Experts of a small language model.
Size: 9 layers, width 128, vocabulary 4096.
Experts: 32 experts in each of 9 layers, 64 tanh GELU neurons an expert, a softmax router, a shared expert of 128 neurons.
Training: a variant of Muon for the experts, 356M tokens, 5437 steps.
Below are experts of layer 4 (counted from 0) of a mixture-of-experts language model. Rows are named down (a neuron's output weights, with its number) and show model dimensions 0-127. Each number is 128 + 32 x the weight over its row's rms, rounded and kept within 0 to 255.
Before each expert's rows: "raises" lists some tokens whose logits its average output raises strongly, later layers aside. This comes from a sample of Wikipedia text that the model never trained on.

# expert 12
raises: "ects", "air", "op"
down7 [117 128  90 145 115 119 181 152 125 147  51 131 139 188 176 138 168 152 154 101 119 155  74  82 111 116 137 136 119 107 129 101 156 134 139  73 121 143  79  87 135  94 139  99 132 172 115 137 133 156 165 127 100 175  91 195  96 130 160  67 101 117 181 126 162  71 145 162 102  29 104  87 104 122 134 101 126  78  82 128 162 158 136 121 129 134 128 136 150  80 164 134 105 132 107 134 165 134 100 173 145 163 226 119 144 162 153 121 151 114 136 102 126 100 129  97 187 164  66 121 110 120 159 127 188  80 122 144]
down8 [134  79 128 188  65 142 198 121 101 109  86 149 107  55  81 131 146  92  95 106 126 126 142 102  86 113 151 129 104 162 153  75 132 107 141 133 125 111 162 164 197 206 117 163 141 119 129 150 140 131 134 141 176  81 106 133 177 171 102 174 106 130  60  88 128 142 175 155 160  91 122  77 156 189 127 119 138 122 167 167 114 145 123 119 134 116 137 146 106 172 139 125 102 136 139 129 111 161 138 101 138 117 119 122  61  77 181  77 110 173 108 102 182  94 142  84 181  77 134 134 162  78 176 109 128 130 107 136]
down9 [ 85 109 103 149  54 197 134  79 160 121 146 129  90  82 142 144 120 154 171 146 114 182 181 183 142  94 114 105 112 117 101 117 100 158  90 137  99 140 169  90 124 121  87 152  99  68 124 148 103 107  93 138 119 186 165 161 142 104 102 117 205 116 178 124 104 131 123 163 161 121 120  72  87 157  98 131 125 137 117 148 166 102 105  97  73 160 155 155 160  88 118 111  99 108 111 178 192 138 189 147 108 166 131 125 211 119 123  98 118 137  61 122 114 105 109 139 202 106 120  87 152 114 151 123 109 146 165 132]
down10 [184 157  87 128 195 146 110 112  97 127 158 199 175 167 162 135  83 108 148 128 161 166 115 165 170  78 132 116 105 133 156 207 131 127 128 114 113 107 113 121 181  81 128 137  89  53  89 123 131 143 153 123  95 140 131 112 116 107 166 100 134 112  95 128  90 137  99  85 117 149 150 146 112 125 124  92 146 103  91 119 129 124 113 133 132 108 176 117 131  67  59 101 155 150 142 186  71  81 220 163 135 138 125 129 113 104 137 160 136 161 174 111 162  68 107 189 172 144  99 144 152 109  81 141 107 114  66 106]
down11 [133 126 133 164 130 108 119 112 101  74 136 146 139 197 114 115 101 103 178 101 136 132  96 123 147 162 128 119  80 117 153 143 138 146  92 103  99  84 149 161 151 118 148 147 135 174 107  84 119  93 119 112  58 110 125 166  84 168 109 152 134 109  53 138  84 131 141 111 111 104 122  86 181  94 150  87 127 133 102 213 130 147 190 173  78 136 152 152 181 106 135 149 134 138 215 161 197 177 149  98 195  98 115  63 155 126  92 188 146  97  97 110 131  99 134 157 124 105 101 129 107 142 105 135 177 100 137  82]
down12 [140 145 111 151 123 140 116 124 179 128  86 128 120 131 120 115 104 138  66  90 173 103  77 129 157 148 116 186  92 116 115  71 173 217 165 103 156 140 122  83 186  82 139 157 174 116  78 107  82 166 128  92  72 131 111  94  58 111 157  72 119 137 155 210 128 167 116 132 164  92 143 125 173 170 111 161 111 161 110 120 144  64 184 108 129 114 143 119 156 113 164 130 153 139  88 122 127 103  97 155 139 149 121 129 114 140 138  69 148 132 113  71 179 149  94 177 116 140 112 119 195  89 147 120 114 102 117 161]
down13 [144 117 114 135 138 144 146 143 142 151  89  86  89 129 105  48 161 109 111 127  96 155 139 139  60 161 118 113  86 204 127 111 104 182 141 164 121 110 140 163 110 144 154 124  99 127 165 190 119 151 130 144 123 132 120 151 193 112 184 104 126 138 109 126 155 133  93 195 147 145 101 156 131 157  93 123  80 183 129 148 164 142  88 136 130  54  93 152 110 138 185 155 124 117 118 217 131 132  79  35 141 153 186 128 124 121  77  69 132 141 137 117  97 106  65 123  82  93 140  90 145 148 129 134 153  97 155 112]
down14 [ 92 108 137 105 127 106  57 154  83  99 180 112 142 144 112 192 129 156 146 125 115 110  93 186 130 124  88  80 115  86 126 127 162 154 116 139 126 135 154  42 162 162 103 134 176 133 143 122 111 116 173 180 132  85 136 215 152 147  61 149 170 110 164  66 170  85 178 137 120 173 141 142 113 111 161 137 136  88  92 147 141  38  92 136  80  92 161 145 134 162 154 159 141 124 103 110 149 122 117 143  96 144 110  72 154 157 107 104 149  84 115 107  85 141 167 147 122 153 165 169 126 124  85 139 157 121  80 142]
down15 [116 145  62 113 106 190 151 116 109 165 124 131  55 147 118 135 150 145 131 156 101 132 156 161 111  95 134 145 122 201 141 127 124 120 118 153 121 110 134  85 153  89  92 157 207 128 110 182 198 123 158  68 151 135 117 113  88 139  80 100 118 154 132 110 113 135 181 146 127  93 157 149 199 104 105  94 125 172 184  60 124  73 128 150  98 131  93 172 189  77 147 101 101 168  51 134 174 114 132 130 115 144 157 140  63 128 115  92 108 136 110  70 123 112 103 154 123 160 115 113 156 155 165 140 171 112 104 104]
down16 [167  75 127 112  54 144 128 139 152 150 154 141 195 140 159 113 125 119 143  83 176 139  73 161 145 165 136 159 130 187 136  94 152  88 161  98 113  86 121 107 153  96 158 132 106 145 162 112 107  95 141 123 181 127 145  80 119 193 173  88 143 167 141 179 108 133 113  93 170 113  54 145  61 136 152 120 111 157 158 112  82 141  79 124 157 138 109 183  89  80 124 110 131 174 118 188 169 107  64 129  84 103  79 143  77 153 159 135 119 147  94  93 124 128 157  87 113 129 108 137  83 183 119 122 174 136 127 148]
down17 [141 129  87 111 137 130 160  97 181 170 101 117 167 113 104 139 114 177  98 139 121 154 125 118 112 116 117 141  65  97 122 152 164 138  69 204 138  61  84 145 125 173 148 140 104 167 167 110 149 147 136 117 143 145  94 127 131 180 131 161 179  53  74 174 140 107 196 143 105 147 149  84 113 152 133 141 126 120 150 107 155 162 120 114  80 111 131  90  61 147 147 147 191 213 104  87 181 145 105 101 114 124 137 102  79 111 115  72 159 138 139 121 127  93  65 101 128  83 166  95 133 155 181 144  91 107 136 132]
down18 [122 106  86 143  77 111 113 142 193 185  93 121  99 135 134 134 176 140 132 139 104 105 137 117 127 131 112 152 124 148 124 165 168 106  72 119 137 124 149 153 117 125 144 143  77  99 119 138 103 225 154  92  73 154 148 104  93 144 134 113 174 120 189 139 167 136 125 118 148 153 116  93  49 158 126  46 108 111 137  99  80 108 135  95 158 142 152 137 161 149 111 172 124 181 164  87  90 106  98 134 173 151  85 135 106 110 139  94 134  53 150 136 125 196 130  95 187 154  78 136 139 152  52 125 135 122 163 187]
down19 [174 151 180 162 182 132 179 155 123 152 179 132 125 143 133 152 126 131 112  74  88 129 112 128 130  62 137 127 157 123 129 144 145 123 100 191 121 133  98 179 152 148  86 120 143 113 137 155  88 142 190 203 173 116 135 112  63  95  48 136 139 170 181  82 180  92 104 157 163  84  93 104 131  83 128 109 151  92 135 160 128 175  87 141 115  91 139 150 128 120 119 150 108 187  74 113  79  72 117  92 193 134 164 129  97 108  72  99 142 102 127 111 129  95 144 115 129 138 134  67 106 142 137 139  71 136 130 112]
down20 [120 102 188 135 167 125  73 136 122  75 116 126 143 108 122  61  86  92 171 118 130 142 114  67 138 116  89  96 114 139 106 189 178 115 137 153 159 121 114 158 131 103 155 116 166  79  81 133 131  97 112 118 118 117 112  74  88  78 161 112 108 160 115 130  84 145 134 128 180  83 124 170 180 166  91 228 108 123 127 139  91 114 110 144 153 138 158 152 179 202  98 142 204 141 153 111 137 128 129 159 137 100 150 149  74 110 103 184 149 196 180 145  83  87 134  98 121 146 110 112  89 131 171 132 124 149 124 132]
down21 [104 159 134 181  55 183 169  80 152  69 103 177 214 118 116 146 118 112 116 140 136 127 171 109  89 124 136 139 132 212 131 122 116 130 171  64 151 192 131 177 104 104 165 151  86 113  82 117 176 128 159  98 122 110 144 160  98 106 136 122 102 131 104 140 154 146 177 115  62 106 107  54  99 108 126 162 159  86  75 121 107 131 181 123 124 187 172 139 116 144 178 149  93 120  98 133 144 134 174  81  95 152 149 130 117 134 107 156 134  73 140 122 128 118 102  91 103 118 137  96  79 162 158 138 138 161 101 127]
down22 [147 110 109 143 180 199 121 114  95 103 140 146 152 121 157 176 141 152 111 122 113 192 166 116 104  63 117 107 166  88 177 162 115 112 138  95 146 127  88 128 118 157 119  97  85 133 154 154 161 121  83 162 141 100 118 113 150 164 142  72 156 174  81  97 142 104 149  93 124 152 138 155 109 107 176 115 194 102 167 111 136 162 101  71 145 142 128  70 138 139 134 105 134 175 112 132  98  79 154  89  25 143 161 172 148  97 138 184 121 118 184 102 116 148 109 101 105 156  58 175  79 133  85 132 119 113  88 158]
down23 [118 133 112 134 132 123 166 114 124 103 154 167 117  83 127 106 145  81 156 166 124 135 112 114 172 139  56 117 111 119 148 109 137 115 135 103 164 149 130 146 148  72 116 185 155 129 168 125 110 130 150 157 111 156 183 145 137 108 192 139 110  25 200 157 122 233  54 112  90 102 109 178 135 101 127 117 169 143 134 128 101 168 100 124 101 136 125  83 132 107  59  97 165 108 119 129 154 144 140  94  95 134  99 138 139 121 112 149 140 117 112  77 113  66 206 128 145  79 151 152 141 147 164 187 112  87 159  99]
down24 [134 155 127 150  57 173 144 152 101 139 123 116 170 107  86 140  92 134 156 139 128  73  96 113 109  73 158 129  98 132 132 125 115 132 210 159  94 108 149 163  95 116 122  75 173 157 103 156 115 133 122 125  88 215 113 164 158  99 137 143 109 173  89 137 134 170 203 128 118 127 152  87  73 109  66 141 127 118 112 170 139 128 189 140 123 199 140 170 146  88 120 146 139 171 144  86 125 170 154 112 101 121  97  82 171  73  95 125  96 146  95 125 145 111 163  63 109 116 122  95  60 140 127 148 194 136 136 119]
down25 [179 135 140 163 138 153 106 163 170 136 151 126  63 118 144 128 129 108 190 188 151 103 100 140 165 158 131 154 126 141 115 143  90  81  95 152 137 154 138 110  99 108 126 113 117 154 127 100 157 139 120  49 118 137 106 100 132 211 168 118 134 103  64 151  75 100 111 121 161 145 119 161 132  57 129  83  88 165 105 149 118 180  95 115  89 138 121  98 155  94 192 115  67 122 152 168 143 136 120  92 130 130 150 169 126 133 149 160 123 155  47 153 118 158 195 112 172  71 125 145  40 118 145  94 144 151 121  91]
down26 [111 142 121 156 160  91 150 159 190 155 120 163 162 105 154  66  81 140 136 143 134 150 136 106 124 119  92 141  95  75 198 155 119 142  61 150 150 137 119 152 121  88  71 115 122 144 107  79 132 145 156 153 117 165 111  83 121 141 129 137  73 164 159 113 121 106 157 144  90  99 115 172  93  99 132  65 164 116 137 169 126 132 107 188 137 131 103 156 177 144 129 126  73  73 111 131  90 106 128 138 156 190 114 123 111 132 167 171 145 158 113 158 129 136  99 147  41  88 171  73 188  77 129  97 155  70 167 177]
down27 [105 106 145 109 132 130 110  98 174  94 123  73 207 143 167 143 167 116  70 139 132 124 192 123 157 137 152 138 161 103 166 169 102 137 161 120  94 146  79 153 156 132  56 185 106 108 115  74 165 206 166 143 149 112 204 163 104 143 132  93 136 158 159 128  92  75 106 143  71 133 125 154 112 104 116 108  71 158 135 149 136 123  95 146 148 116 134 120 127 128 107 152 139 130 171  68 145 133 177 145 143 178 126 109 132  59  96 101  83 119  87 168 134 166 145 112 123 130 156 106  74  84  90 174 138  85  96  97]
down28 [ 88 126 126  79 121 110 195  87 142 132 171 139 146 138  85 156  77 109 111 115 105 136 153 118 169 121 145 125 114  92 141 119 146 104 144  88 139  82  41 145 136  62 152 110 135 133 201  77 110 143 136 135 205 153 127 100 133 172  80 123 120 115 102  63 104 149 120 163 136 106 133 159 144  87 116 141 157 159 143 163 114 139 170  82 128 148 139 119 155  66 139 123  97 142 134  99 105 111 121 179  77 109 107  88 164 206 186 116 145 190 138 149 123  76  78 117 148 157  86 155 178 202 147 136 114 132 135 140]
down29 [113 134 114  80 144 113  86 177 112 122 142 167 104 160 142 198 130  72 141 163 119 144 162 112  94 145 129 116 165 121 117 133 152 177 111  68 138 164 114  85 130 160 138 136  82  75 102 141 146 114  89 130 140 161 119 132 124 100 134  81 174 126 151 125  71 113 118 115 160 163 108 112 122 112 151 111 158 138 124 106 183 155 156  74 187  58 176 109 144 157 111 113 112  79 134 101  90 101  94 137 121  74  85 129 116 187 149 112 155 160 160 100 121 204 193  99  94 145  90 164 177 105 150 114  68 201 155  89]
down30 [182 129 163 113  91 100 151 182 158 127 120 154 162 104 124  78 162 154 101  85 164 110 134 171  55  66 169  86  97 110 136 174 152 142  81 142 133  61  98 128 124 133 177  98 121 135 109  60 108 130 152 146  96 118 129 103  97 170 154 152 135 116  90 147  98 160 182 155 119 122  77  80 168 164 162 189  97  99 121  66 119  94  83 131 136 118 101 177 113 104 171 106 126 148  86 130 173 154 131 130 144  37 158 110 107 151 145  98 139 151 150 175 137 106 107 105 178 148 145 113 109 125 141 119 160 136 178 172]
down31 [146 133 131  96 158 154  81 140 133 148 121  92 118 123 102 144 131 112  64 170  82 105  93 173  74 103 123  85 157 162 155 126 106 115 144 200 114 171 130  78 148 159 175 146 170 140 153 112 134 233 177  94 161  89  94 116 123 108  97 138 158 102 132 132 148 127 127 117 106 121 126 101  81 104 103 103  69 109 124 114 144 160 107 130  93 121  73  99 165 188 116 192  98 222 111 135 156 146 103 113 150 122  81  96 153  92 158 144 133 103 131 142 175 101 191 163 102 102 116 142 109 109 179 103 171 151  90 148]
down32 [106 105 192  61 121 183 130  66 125 130 154 102 170 124 127  57  88  96 129 162 166 124 151 122 183 163  75 132 151 142  90  91 178 142 101 141 117 143 115 154 119 115  39 119 116 165 159 117 170 110 116 140 128  72 170 155  85 174 195 149 140  91 109 205 135 134 173  87 132 123 157 182 153  97  97 115  94  81 146 136 136  93 143  75 128 113 176 139 144 103 136 136 133 151 145 102  76 102 192 137 120 167 170 139  99  82 163 116 108  98  94 124 125  75 134 120  99 114 156  95 160 132 158 149 137 131 140 135]
down33 [135 171 153 180 144 181 108  95 179 181 151 157 219  88 104 116 144  87 136 142  85 139 121 179 117 124  80 132 133 133 100 179 191 101 106 116 194 158 157  87 155 117 148  83 169 132  80 104 120 118 120 106 135 114 142  81 117 140 115  98 163 148 131  78 129 119 169  89 123 135 217 156 111 146 172 137 110 150 155 127 181 123 127  97 139 107 174 131 156 176  95 155 134 146 116 137  77 119 109 118  77 117 106  84 104 139 101 105  62 111  71 121 160 136 146  46 152 112 101 147 101  91 121 129 110  85 113 144]
down34 [103 106 131 131  91  99  93 165 171  86  80  89 143  68 163  81 121 199 197 113 162 127  52 128 149 126 154  87 141 140 145  85 161 119 120 131 163 103 119 129 107 149 125 141 115 167 186 108 125 108  79 199 105 105 141 127 103 115 121 105  91 134 174 166  45 124 208 157 140 151 136  71  94 120 114 164 151 103  94 120 146 159 130  90 162 167 119 144 117 142 105 134 147 117 125  62  67 142 158 125  99 141 129 151  87 157  89 156 161 126 103 172 178 135 152 163 194  98 133 138 102 117 133 159 138 166 106 140]
down35 [ 82 151 165 118 119  83 186 176 122  97  86 222 109 212 147  89 108 152 135  97 117  51 110  85  94 113 118 122 141  99 134 104 185  94 116 123 195 164  96  97 130 131  64 155  98 124 134 149 137 131 126 115 150 136 184  88 111  98 169 129 156 100 121 146 102  88 124 133 132 102 120 105 116 140 129 128 172 172 141 161 138 136 186 117 142 140  84 102  98 200 137 139  92  98 125 118 111  70 129 143 111 125 142 181 122 141 130 134 196  89 124 151 175 200 160 136  58 104 143 112 144 109 163 138 114  98 121 134]
down36 [ 98 146 148  58 147 159  84 145 108 153 181 163  29 156 112 103 156 119  89 161 114  96 173 140 153 100  84  94 173 108 102 118 129  99 169 146 103 135  71 138 131 141 168 128 165 183 128 163 159 112 123 113 148 148 142 152 152 123 139 137 105 134 116 175 160 116  76 128 149 171 137 130 178 146 114 135  97 103 171 109 122 153 121 121  40 111  88 119 141  71 122 122 125 133  94 161 123 110 111  90 203 109  66  93 227 106  74 146  50 124 127 150 125 113 149 157 144 153 146 135 146 146 161 139 130 123  86 125]
down37 [106 127  72 141 128 172 163 113 154 127 157 166 144 118 166 168  99 129 117 109  74 159 113 161  89 196 164 112  89 101 152 186  93  99 134 101 133  84 151 148 118 153 160 112 135  80 204 117  71  93 129  89  88 178 128 132  94  66 155 141 155 132 137 161 102 119  92 124  97 165 152 159 175 141 116 139 144 155 152 109 166 129 132 123 138  60  54 151 127 170 144 115 131 173 124  81 176  95 131 107 139  77 173 187 151  86 101 159 128 167 124 148 111 151  70  87  94 180 102 147  89 115  96 103 150 102  97 142]
down38 [ 90 150 125 149 130  82 154 152 205 151 111 124 134 196  42 165 167 165  73 154 136 165  95  91 157 136  70 143 139 113  90 104 139 149 136 152 136 119 108 147 142 141  90 138  63 123 167 170 127 100 133  91 150 112 176  98 177 178 151 171 187  42 107 128 134 152 103 109 188 189 135 124 130 118 138 132 101 117 128 135 150 101 115 140 140  95 130  72 110  69  54 114 146 165 145 122 116  85 105  95 125 108 128 131 100 189 154 139 194 161 122 121 124 155 114  57 121 136 107 121 107 114 104 143 134 110 110 150]
down39 [112 170 135 200 172 142 112 119  79 168 112 109 211 154  89 171 142 129 132 142 165 105 159 139  89 109 149 172 155 114 136  90  83 132 191 134 120 104 104  99  81 122 111 132 180 126 139 158 160  62 114 144 109 103 171 168 125 136 149  93 108 121  99 125 193 167  96 167 134  98 143 174 122 142 130 117 156 111 132  94  52 134 126 168  91 108  44 158 154  92 147 100 141 136  51  82 104 163 157 144 123 122 168 169 139  88 127 128 138 120 189 137 108 122  70  98 114  83 161  91 138  85 142 101 115 111 128 104]
down40 [167  90  67 142 137 124 144 174 122 127 115  96 143 139  82  72 103  97  81 102 143 179 189 104 113 193 125 124 121 128 119  98 163 137 113 113  90 127  97  74  86 127 167 153 119 124 151 130 130 176  78 154 111 169 169 118  31 117 200 157 134 147 152  77 132 119 175 120 127  89  89 164  90 150 129 105 191 116 126 143 107 133 152 143  83 132 151 127 124  90  94 198 137 106 141  94 130 126 107  81 117 173 182 106 147 188 155 141 133 108 134 136 118 141 146 162 152  82 126 115  77 161 118 155  59 123 184 156]
down41 [139 112 128 159 162 132  82  90 134  87  88 123 172  53 145 118 150 127  88 126 184 149 103 112 118 138 123 126 161 125 153 130 111 108 106 116 131 143  72 171  98  85 160 160 168  93 105 101  87 102 108 145 112 243 119  71 122 142 110  89 132 157 158 144  84  92 156 101  83 193 113 188 132 136 142 124 150  48 155 130  74 102 129 128 163 173 116 106 151  86  82 143 155 127 154 163 157  87 179  97 124 140 119 150  57 152 104 166 140 106 157 127 158 112 186 169 110 155  97 144 175 112 157 133 147 148 123 118]
down42 [109 123 103 122 123 132 165 150 134  54 136 138  64 188 140 147 146 119 133 136 174  55  63  85 166  83 114 116 116 160 179 138 112  90  75 159 165 120 162 127  90  87 136 160 123 114  94 158 146 126 191  56 101 153 127 166 125 138 183 141  93  86 104 217 109 126 157 127  87 163 116 167 182 149 116 147 101 223 153 107 123  85 121 175 130 169 149 124 161  53 157 109 121 123 115 116 133 132 170  85 114 149 146 133 109  92 131 109 112  95 131  77  86 144 114 114 126 158 124 141 149 108 132 140 150 120 127 148]
down43 [145 142 162 145 223  75  78  58 116  80  82 162 113 147  77  89 174  84 128 120 169 150  65 163  53 105 156 116 136 136 154 142 144 141 154 141 159 154 118  91 111 107 123 134 145 131 149  67  55 183 130 153 121 164 117 150 128  89 120 114 104 155 141 118 126 190 165 114  95  56 139 105 138 137 157 126 121  88 116  65 124  76 138 114 155 119 111 120 106 121  62 116 169 162 174 134 173 129 147 126 128 160 179 106 153 106 126 122 155  86 125 160 185 142 131 151 113 157 145 124  98 154 154 134 117 185 123 108]
down44 [111 103 110 122 188 121 119 155 123 175 125 114 132 194 218 164 162 166 120  83 138 143  42 112 133 141 108 155 181 118 177 105  92 101 127 106 176 106 118  87 130 123 148  62 150 100  57 153  89 138 138 153  74  82 162 104 102 133 119 139 128 163 127  95  75 116 166 139  88  92 101 145 129 131 160 128 139 143 101  95 118 123 159 144 104 133 160 213 138 161  79 111 131 140 154 126  85 157 108 126 107 162 182 175 160 138 136 163 144  89  47 118 142 119 152 162  79 133  98 102 171 141  97 131 146 135 141  87]
down45 [126 170  99 151 129 198 105 130 130  99 142 107 145 116 148  86 128 101 164 219 138 133 163 136 150 165  98 138 108 162 132 122  72 111 167  83 147 112 104  85 135 146 192 104  98 128  60 101 139 140  77 126  52 178 127 176 124 123 146 149 193 122  99  99 139 172 141 165 107 116 135  97  77 144 127  89 107 130  78 123 118 137 134 173 141 138  88  92 131  86 149 176 145  96  73 122 172 147 147  92 199 143 132 124  86 168 158 135 128 141 100 155 135 127 154 105 153 111 132  51 119  89  80 111 162 101 111 193]
down46 [154 154 126 121 109 109 185 101  94 113 115 167 105 116 109  80 139 109  66 100 164  82 154  84 140 144 101 186  96 133  99 131 111 140 109 188 161 156 148 186 174 136 122 167 225 120 118 137  93 129 192 159  88 156 119 112 152 100  92 107  67 108 150 133 141 167 102 142 157 116 127 109 105 125 135 118 119 110 135 102 175  80 124 105 163 107 166 106 162 105 172 118 140  88 154 108 133 188  96 173 101 118  93 122  91 150 117 135 162 142  72 131  44 100 128 157 138 168 121 126 178  91 120 149  95 205 147  82]
down47 [ 92 125 103 130 154  89 153 141 152  96 123 108  87  76  98 137 114 121 111 134 143 189 198 153 167 177 119 125 154 129  94 115 140 129 178 114 127 128 157  48 177 183  83  99  92 143 131  68 103 135 164  85 123 122 145 137 119 174 156 152 164 113 146 104  86 164 139 162  85 192  87 121 106  58 118 140 101  93 153 108 166 171 103 145 124 144  76 114 152 119 132  93 170  56 106 153 112 138  70 131 175 139 132 123 175 150 140 201 132  77 172 130 147 110 129 108 171 112  84 110 176  83 135 150 106 139 140  97]
down48 [172 134 146 162 140 122 151 127 103 180 188 130 114 152 115  72 116 131 116 100 111  95 134 136 113 118 173 134 143 133 114 103 129 118  83  96 135 187 131 142 214 146 134 146 180 153 165 139 129 167  67 151 108 110  58  90 151 132 129 161 171 157 157 147 141 139 132 160  80 134 168 138  85 100  58 104 144  76 129 123 151 129 104 114 103 155  78 140 143 149  85 148 111 145 123  62 143 124 191  87 130  96 104 142  94 120 123 159 131 167 130 220 178 145  86 105  94 132 167 111  81  58 136  64  94  94 144 125]
down49 [133 155 167  81 203  96  85 143 108 141  99 170 136 103 138 143 136 146 141 184 145 127  96 142 154 147 120  97 141 147 118 155 108 112 108 102  96 121 136 167 105  94 111  96  84 156 148 106 203 101  74 111  98  96 100 157 152 124 117 116 119 141 121 122  80 159  67 148 119 136  75 130 148 108 117 107 134 149 129 186  98 148 222 137 130 138 132 147 106 125  91  71 174 125  98 100 149 160 166 197 128  87 136 205 161  69 100 136 157 111 125 137  99 138  93 128 212 133 141 151  64  98 152 138 139 181 137  67]
down50 [ 95 174 113 144 134 131 118 103 120  61 102 142 148  77  72  84 138 104  92  81 147 182 111 154 129 100 107 138 101 127 202 169 183 103 150 114 167  73 129  98 134 143 148 126 177 119 120  80 154 117 172 105 138 151 121 133 121 125  98  49 120 112 149 118 113 103  98 134  97  65 125  85 131 180 148 145 146 112 135 130 101 113 139 168  91 163 221 129 130 123  95 141 193 207 208 143 127 112 153 137 102  97 144 169 134 148 157 118 160 107 116 122 116 129 132 112  76 123 209  79 126 151 132 136 153 139  80 137]
down51 [162 159  93  93 136 159  66 104 162 112 168 128 142 165 170 109 140 133 142 143 180 118  92  98 161  88 148 120  95 136 150 125 125 183 159 118 232 160 100 155 134  90 117  84 139 136  86  94  97 133 203 140 106 173  52 120 110 186 192 112 145 118 145  98 163 168 161  77 136 111  72 135 116 133 120 171 114  93 115 111 144 137  68 157  95  76 127 115  98 148 179 149 146 112 149 174  94 158 132  61  74 118  73 119 145 131 130 107 162  95 115 108 138  98 103 112 110 122 168 176  98 146 159 125 111 125 137 121]
down52 [127  66 129 122  82 100 163 162 126 138  66 128 206 122 163  90  79 128 141 100 100  96 142  89  97 126 154  91 108 140 130  80 142 146 178 123 160  96 134 106 137 124 182 139  88  83 127 166 133 155  86 179 122 147 148 107 114  89 156 171 132 142 114  87 136 198 159  78  98 174 137 164 120 105 138  77 133 160 174 142 159 164 116 113 194 155 137 106 135  95 161  79 153 178  74 105 116 107 108 135  98 130 149 122 156 161 140 131 137 191  83 122 179  99 107 177  58  85 138 141 144 131  82 153 109  83 166 120]
down53 [130 128  94 119 148  75 115 159 117 116  74  91  96 109 148 134 126 113 107 123  83 126 137 179  60 169 135  92 149 192 164 115 105  91 141 159 164  79 112  95 140 145 135 120 113 129 152 155  88 122 111 100 168  79 137 153 176 165 154 112 133 181 165 116 127 202 150 120 107  60 115 165 138 115 127 117  44 184 127 154  96 121 105 139 182 150 127 135 148 111  82 165 169 168 110  71  57 166 114 112 124 150 145 131 132 175  91  75 143 103 158 111 116 172 143  87  97 121  87 184 112 175  97 126 171 110 162 152]
down54 [107 103 156 162 109 140 107 126 161 191 154 189  80 180  70 185 116 126 103  77 132 139 143 124 116 139  87 136 151 124 132  47 139  60 115 108 153 142 125 130  92 116 108 146  82  74 158 127  85 100 131 137  83 128 168 112 115 178 104 102  99  91 170 136 161 151 176 164 129 121 117 159 173 142 109 144 110 159 137 120  82  75 117 174 154  96 123 196 112 109 107 109 184 159 144 116 125  84 155 162 165 142 145 119 142 104  72 135 141 110 142 137 156 141 130 148 157 181 116 157 155 115 144 169 113  90  27  73]
down55 [157 146  75 154 109  85 107 130 125 110 173 143 135 120 123 111 123  99 128 140 110 183  43 133 161 178 129  84 103 149  88 142 130 171 109  94  94  80 116  83 128 174 161 192 198 150 117 118  69 150 110 111 163  98 186 106 123 132 108 133 194 124 189 195  87 124 146 112 126 160  94  71 133 157  52  98 121  93 107 107 128 149  92  71 156 144 114  77 128 150 144 115 108 102 177 158 172 115 113 119 106 155 124 116 169 112 149 159 155  76 125 126 145 126 176 141 118  81 103 126 142 149  92 176 158 123 140 178]
down56 [101 179  88 190 135 112 108 167 144 110 127 161 128 165 167 111 124 183 209 149  90 172 106 124 138 128 154 187  72  87 122  82 119 105 126  72 135 151 107 133  75 181 110  60 118 105  93 211 104 108 169 169 150 115 135 114 148  83 135 139  95 125  89 121 117 141 126 105 134 157 178 102 182 121 132 142 215 119 190  99  80  89 101  92 116 144 101 119  94 101 121 144 114  90 133  90 126 125  95 147 105 120 105  92 199  94 149 113 121 177 142 120 159 144 104 175 101 136 137 160  88 111 138 134 144 156 136 125]
down57 [136 146 107 180 137 159 125 136  72  53  96 126  61  88 108 103 144 118 141 124 148 139 181 141  77 175 125 146 129 100  73 172 114  91 119 144 153 130 186 115 149  97 166 145 143 108 104 101 102 111 115 152  88 175 181 212 119 133 146 101 191 132  46 116  92 147 118 149 141 119 163 165  98 145 130 149 133 118 137 137 118 101  67 122 123 136  68 133 127  73  90  52 126 118 136 133  82 156 134 166 152 126 207 129 142 122 127 125 141 115 169 149 169 154 143 191 166 101 167 104  97 125  78 131 105 139 149 100]
down58 [143 151 130 155  96 113 143 136 155 105 122  91 120  61  89 172 139 134 113 102 156 107 135  94 141 137 130 177 125  71 139  97 104 166 145  98 112  88 180 127 109  46 166 103  98 142 130 127 134 131 102 186  90 154 143  96 171 140  34 145 121 122 156  96  78 191 217 148 130 104 167 142 132 150 100  99  67 143 122 117 139 106  74 144 147 108 112 202 143 114 131 141 147 124 149 125 111 172 106 111 123 124 150 135 106 156 142 181 137 128 191 152  84  96  98  53 164 148 171 103 174 129 170 155 146  86 115 110]
down59 [194 126 151 129 116 141  79  90 193 123 126  94 155  80 116 114 143 142  94 124 133 138 182  88 158 144 140  61 126 116 146 147 128 148  83  88 135 112 165 144  98 137 162 143 111  74 163  87  61 109 107 127 121 141  71 139 190  86 128 142 173 133 131 165 151 131 153 103 136  73 109  83 143 127 128 127  96 138 106  91  79 186 134 123  85 111 136 125 121  73  75 191 203 158 106 140 123 189 153 173  78 108 100 144 124 139 149 197 122 112 118 146 156  98 126 145 123 157 128  96 156  91 145 127 114 213 163  96]
down60 [167 175 145 122 133  64 173 152 143 147 117 127 151 141 155 165 111  83  74 133 150 136 170 143 123 155 159  81  99  79 144 143 123 176 100 156 137 173 130 105 122 168  35 144 103 118 111 118 129 166 149  99 208  90  74 180 132 185  89 122 100  91 161 136 141 177 111 186 100  94 172  89 156 124 158 110 166 192  74  85 138 135 143 117 108 110 144 118 100  94 102 119  89 157 101  98 116  95 152  80 191 123  89 141 138 150  78 136 124  88 131 136 144 134 118  76 134 144 185 138 133  93 110 115  92 103 152 161]
down61 [171  95 156  97 187 123 134 126  84 169  88 120 136  83 145 127  85 123 104 143 102 181 117 107 114 164 135 226 112 108  27 123 126 125 121 130  58 126 157  84 108 112 118 139 115  97  73 103 181 167 141 127  81 122 128 154 136 133 102 134 124 111 107 111 130 120 180  64 132  96 166 141 129 112 124 122 209 118 137 127 136 138 116 132 132 119  66 148 163 127 167 113  76 155 107 147  84 185 153 111 117 232 126 108 135 128 165 109 147 146 167 167 102 152 108 202  96 150 103 158  96 149 114 121 130 126 148 133]